From a checkpoint of a small mixture-of-experts model trained on Wikipedia.
Experts: 128 experts in each of 12 layers, 64 GeGLU neurons an expert, a sigmoid router.
Below are experts of layer 3 (counted from 0) of a mixture-of-experts language model. Rows are named router (the router's row for the expert) and show model dimensions 0-95. Each number is 128 + 24 x the weight over its row's rms, rounded and kept within 0 to 255. Numbers have three digits each.
After each expert's rows: a language model's description of what the expert responds to. This comes from a sample of Wikipedia text that the model never trained on.

# expert 20
router:184131156167047121110133147089149096109110147116124102172148108137159114167169134171138139138141123173105125146118092104156151141152149140119136118146141129121166152116133136114134110138115138089132097137116123141166146155108093106122157121093168110156145107110128171135090117103161068160
Description: Table and section headers. Column and section header words in tables and wiki headings, such as List, Year, Team, Votes, Title, Name.

# expert 13
router:142134143120130167130101142094137098133083098129119120142140128164145114165151172132122118170103143100158101133112108091154126138165156099137143131147115124144129115212135109112124119134134132116113126164131134101132148147147101111121170136133131112162085135129129141127133102112115092152
Description: Clause-linking words. Complementizers, relative pronouns and subject pronouns starting a new clause, such as that, which, who, when, he, it.

# expert 16
router:146106147135134147107135119096120122145084116122106132139118076116131083137175112118102122166137132103109100133123097074144138143156167113149167124114100123147170135094130125116138169144136162079120109165114143103115167161129127108147146147099147139158134157103149150098127117162117104148
Description: Conjunctions and connectors. Coordinating and linking words joining clauses or names, mostly and, also or, but, &, than, until, which, while and slashes.

# expert 7
router:148129144140108121135133085106137130137132127158154132112149105126144067166160140127105133177107132159117138136143133117125144119141133119108133160137136091139153093150120154142154120167086148073139122131156081076130139121153137115098207115153128153160144140136140143144099124115128104149
Description: Table cell separators. Pipe characters opening a table row or cell in stats and election tables, plus list dashes and name pieces after F.

# expert 21
router:171071133205111119098133094113142094102133123121118080127115108122142157162178163092140133112089130139125117173089093115165119138159149152147139155176122164181123079144130093123145160146110119148063122118147103125152140108093154120098151121162143127156177109109096152145103121133121106149
Description: Quantifiers and ordinals. Words like first, only, all, most, both, each, second, more after verbs such as was or is.

# expert 50
router:150119172153115149118111091119139057128099160103120107149103062105179158148178139143173146151143127131139107131113117105194150151139165126152133113116129133123167104166137124116145151170118134127085091150144092091154144115126120126125130104083132121170127095122122156113141115117144098159
Description: Spaces before numbers. Bare space tokens in table cells or after colons that come right before numbers, years or amounts, as in "| 2017", "RAM: 256".

# expert 26
router:157092166150126155103134124085125106133102123130124111129116097127142125152186139097154161140141139089131102127095086129165113127160157134162139154127121128156131117152116141127139145150120144131118122155112142134160133106134133095094161080136129122184125122143147178128149097104168089154
Description: Nouns after modifiers. Mid-sentence nouns and word pieces after an adjective or "the", often in politics or history text, such as rest, election, version, panel.

# expert 6
router:137114135140126145123122118089098103133134128095122111118115088109154168158163165124174137155119128102141102138108075112164122078169176140133094140153101088155152085156096128141154155166119136140081129114133102117139143162102108065084156113141157119151109102148120129131120104110146121112
Description: Proper-name final words. Final words of multiword proper names, such as County, River, University, Records, Department, and surnames after a first name.

# expert 4
router:150080142154116132110129081066144083149074147118103147138136124141137106123165112091126153150105162120110135127121082112114179112146138136151140106120119123127138139147129133123140134167086196101130138127072102103154154140147109099140128145090169179155120139151121130136091122162143109109
Description: Popular music vocabulary. Words in articles about bands and albums, such as album, vocals, guitar, chart, record label, single and platinum, plus track-list punctuation.

# expert 39
router:130125141157124109137125116116154107144099121130098118098165123088099142129143165125117165154104135144094108133125093090160111106152161159159126176131123121163151104135124155176164141187132113116101116147128125129171142134151125094142140131118138142162137120146156121127126096126171089138
Description: Fragments after initial letters. Word pieces right after short capitalized starts like St, Ch, Br, R, K, in names and foreign words: Br-achy-ury, Ch-ig-asaki.

# expert 53
router:136102161128106181124119139070173081139115113143113122144115139127123127128154132109154154178132113111146109121097100123173114156163146124132122139132127116121166133160131137132196154166102125134102108099132122119160125135134137118092143123113139127151135133149111143162124117110167120105
Description: Proper name starts. First token of proper names after commas or prepositions, mostly given names and initial name pieces, like David, Steve, P-yrkagia, New York.

# expert 52
router:145086128145135146117159139066102110134130099067098085112107111116158154178167125119139137142171141100146117174090076080178146142154129094158105119130118127135166120140103126121136138153101090139103106113128136150163114171131121123100171093127156102158137121153101171103139105082159084149
Description: South Asian name pieces. Word pieces inside South Asian, East Asian and other non-English names and places, such as Singh, Kumar, Mukhopadhyay, Shinjuku.

# expert 60
router:133073167135094115103121107111130118161117175054097138156148105099101097106143128111152134160148156118118116129124095110162123148167155146130158143116125120187148111127153120152162109150096131152088123117153131133168118115116145154069113143091113145141100114137124138122108113129150125135
Description: Clause links after commas. Words starting a new clause or list item after a comma, such as including, with, although, especially, also, or a following participle.

# expert 31
router:126122124148104132092147124103106117164096129120087111164137089129129182153167114129120105121131135132151136158141086104136143103186134123116142149137130118155133088169151139138137136144141140116092138144110137129167156152118150114141132119124117125139144120125111137133139098137157108107
Description: Closing parentheses. Closing brackets, often with attached punctuation, ending parenthetical notes in tables and lists, as in (2), (D), (uncle),.

# expert 0
router:153119137105082121126158094112169112099109169169133133162160119103191158155135148154118143150141164142117118169098116135150099124169182090129176129129092112129127107139117118098150132139072126117137113151140088112172143173109168128084140146095139139144148146127114118148139125120117075154
Description: Pronouns and section headings. Subject and object pronouns such as it, he, they, she, them, plus the first word after == in section headings like See, Chapters.

# expert 11
router:148117136160106134110159098080109111136138163118121130161140090136151160195158107102131144135148181111139142161113065130141124129156126132159140127119117153141134117168117106102150138145096157100138141114109111180161129176133110108149164125131156121144136145147150195138096104130152136120
Description: Film production vocabulary. Film, game and music production terms and punctuation in credits, infoboxes and headings, like photography, filming, producer, HD, Cinematography:.

# expert 63
router:154094161125123150148101127135152108120124114112128087120140096170165150115158114143078132155161134109088146153129111128125136133162152116136147140140115118147161115127153119135166132158121136150154138096136124124164102132122150128066155101126133116159149085129115173139100107135162094124
Description: Words after prepositions. The word right after in, on or at, most often month names (in March 2003), the, or adjectives like western, shallow.

# expert 8
router:158123116126108142108141158077097121107087182118152153128122084143134155137162143142138124154114123130090142159091108081170134091138125092141150118131098073137144096166123120109183107147121116131090132148117139131125144119125142120125142162162150165157117137165160134123089117090167118145
Description: Biography header punctuation. Parentheses, colons, "born", "also" and dates in biography openings and infobox lines, such as "(born July 22", "(also known as".

# expert 17
router:138123162135095120121136062119126106149081149093127127173142096125186093139149146144135143133151145150095098124133080111174134119154142120144121151136105122202120129122152146107171146160122133121158088111152122110145149130133175135105181183099139144138145092143125117123116113130149106140
Description: Parenthetical list openers. First word or fragment right after an opening bracket or quote in list entries, such as born, died, disambiguation, July, formerly.

# expert 25
router:136110148135133172137108139097084094143098128040129100153119127129170110122163137117151132141121128087145129159113057101140117125172148123141106126145087109168149091174113131142145113168087145144100103095128120119164130160129101082124170140130148142152111098117119137125117104133143069142
Description: Foreign name pieces. Pieces of non-English personal names and foreign titles, such as -ović, -ová, ibn, al, Jr, and initials starting surnames.

# expert 40
router:146102137126123131124112062078130127136110098128107121130116118133132129129129152140149116138127138125130112156125114090181118129129132114115155114115097147171170105128142172110126103186129162110086132124141100110122143125142139104118192139173154130138106138146138148114093105136202115149
Description: Articles and numerals. Determiners and small number words opening a noun phrase, mostly a and an, plus one, two, three, some and several.

# expert 32
router:171127125135105127100156114099128131115133141141104119132116096098104113137167135102102166161103121138103092136121106086164119112141139123170185137116081125165176135100130141131145131139094147091109121159146131121119132167099115115113139130103151155156137143142141148087103110155165107142
Description: Coordinating conjunctions. Conjunctions joining items in lists and clauses, mostly "and", plus or, but, &, and the "well" in "as well as".

# expert 1
router:168126147181133157109129152105114090132123127128158136154156120135145142157168156139176139132116083107135143155108039091148117139134153144126134140146136087108136096134150125170150134169095098149115115130132110131135147118123148086106177162143144166149130120131097138113146115139133078113
Description: Sports competition terms. Sports words in match and season reports, such as League, Cup, club, footballer, round, plus odd tokens in sports tables.

# expert 43
router:140103154133151127132146128104137136156119121128151118100118100112126105117123124095133136110138142133111093168143108117132122128175114144154128101132084108150178129179121152133135151102106101115126144157107112090129143141144105090080179094165136112183117146120154125126139111144116090128
Description: List dashes and hyphens. Dashes opening bulleted list lines after a line break, and hyphens inside compounds and ISBNs, as in storm-force, non-doms.

# expert 10
router:164066160150122108103138107087138102140128120123108125150123107127160119146156116116140085158144137121116140141132121128179126084129147115110137131159130121118133107161161123132140109171138106122132153129151098125136146109124127106071172162131166123149104145148142116097096098099181109107
Description: Noun after article. Singular nouns and adjectives right after a or an, often before of, such as a source, an average, a pair of.

# expert 44
router:161098150141136150131106143066132121139141137133114132135119083101100060112150193122159113139134142141130120131091090129134134145155136149169149131138131084134165124139148135120176149131093129118099125101135074097149148146094094137102132139156152121177118128125130163161116107113138098155
Description: Final year digits. The last digit of a year after a three-digit prefix like 200 or 199, as in 2007, 1998, 1951.

# expert 5
router:144108134103147129113123131107161102136129141148120099130118104140138149122147160084151130171147100124076112124133119087135131087189149113167141160148113106156131103166116131126133139191120138104143113121111117138146158109131107066119144100128154108154135120134145173143119115067134109133
Description: Verbs after to/for. Verbs and objects following "to", "for" or auxiliaries, mostly infinitive verbs like promote, create, give, win, enjoy.

# expert 55
router:118156133168108118132122124083091135128145154148131128120129103100103116165129128108149115103128101099164113129145104075135136127138181109162133141137120109191136094144106113156130123131154146089110104115117129128156159111132062077100140134143146137149125090140128175141123119101143094117
Description: Word-final fragments. Later pieces of names and foreign words, often German, such as -stein, -sky, -town, der, -dan, and as.

# expert 46
router:152137162102129147118133127105185111149130139121092137155104095096169107143158136114165119152136138155131108156118126091170146109184157131112171133131129085156150112140106132124115101152091159147137097105142113078140145119135144088103133123133152127147131128125125157141096118084136113127
Description: Verbs after auxiliaries. Verb stems and -ing, -ed, -ation endings after to, not, would, can or had, such as secure, promote, pursue, fielded.

# expert 23
router:159140165173131109121113098072116116128084133099133123127118115142158182136122164128129103163143125097126126140124113115143153140108096126129118158120166105116147129131129087172184119112121123107036141175086167121122152143071144114138169120140118138154174136140137136102122087136162100127
Description: Definite article "the". The word "the"/"The" after prepositions or at sentence start, plus some two-digit numbers in tables, e.g. of the, In 1977, the.

# expert 28
router:134156165121096157139112142100127106143137120097142129139158120086128162153194146134107158151137151130110127143123133079146109105134107114111121164140118147142177106137124100131156108129111121138110157153139137063142132140108116122093125127153116131148135130161114176170132103059151107157
Description: Opening brackets, math symbols. Opening parentheses and quotes before names, dates or codes, plus variables and subscripts inside LaTeX math, such as (album), $L$, ρ_f.

# expert 45
router:147108161171113115111117098075164102146106149111120102134138106129168140171141139156139142131143125127106118141123102115147139127156139123135116165154114111138142118138105120136130147179108108119138112115144111109188155149090129109108128101134131146146133107148131164109094103122146118114
Description: Table cell first words. First word of a table cell or list item, often country codes, positions or labels: USA, ENG, MF, Turnout, Pawn.

# expert 58
router:131087146134109175142148160058128100120143116155126089146124103151181143122187132133090099141126124045152147135114088122160136107123171129106160120125144129119151109136120140107119133138111114121112111120109112134141126105145151057105181139110177135154121115117122148134128116109151111141
Description: Word-final noun pieces. Noun endings and whole nouns closing a phrase before a comma, of or and, such as version, resources, apartment, conflicts.

# expert 34
router:126125140125112141105161121061106102130131163119116117175090093125125113147148127147165163128141136111167096125132056095158118101132122106107111151125109101182112117130080139115159113133126134110116163133158093125135145151109160093108179103141126145163096126146151164151130104096139087108
Description: Foreign script bytes. Raw bytes of Thai, Japanese and accented characters, plus word-final pieces of foreign surnames and place names, such as Núñez, Snyman.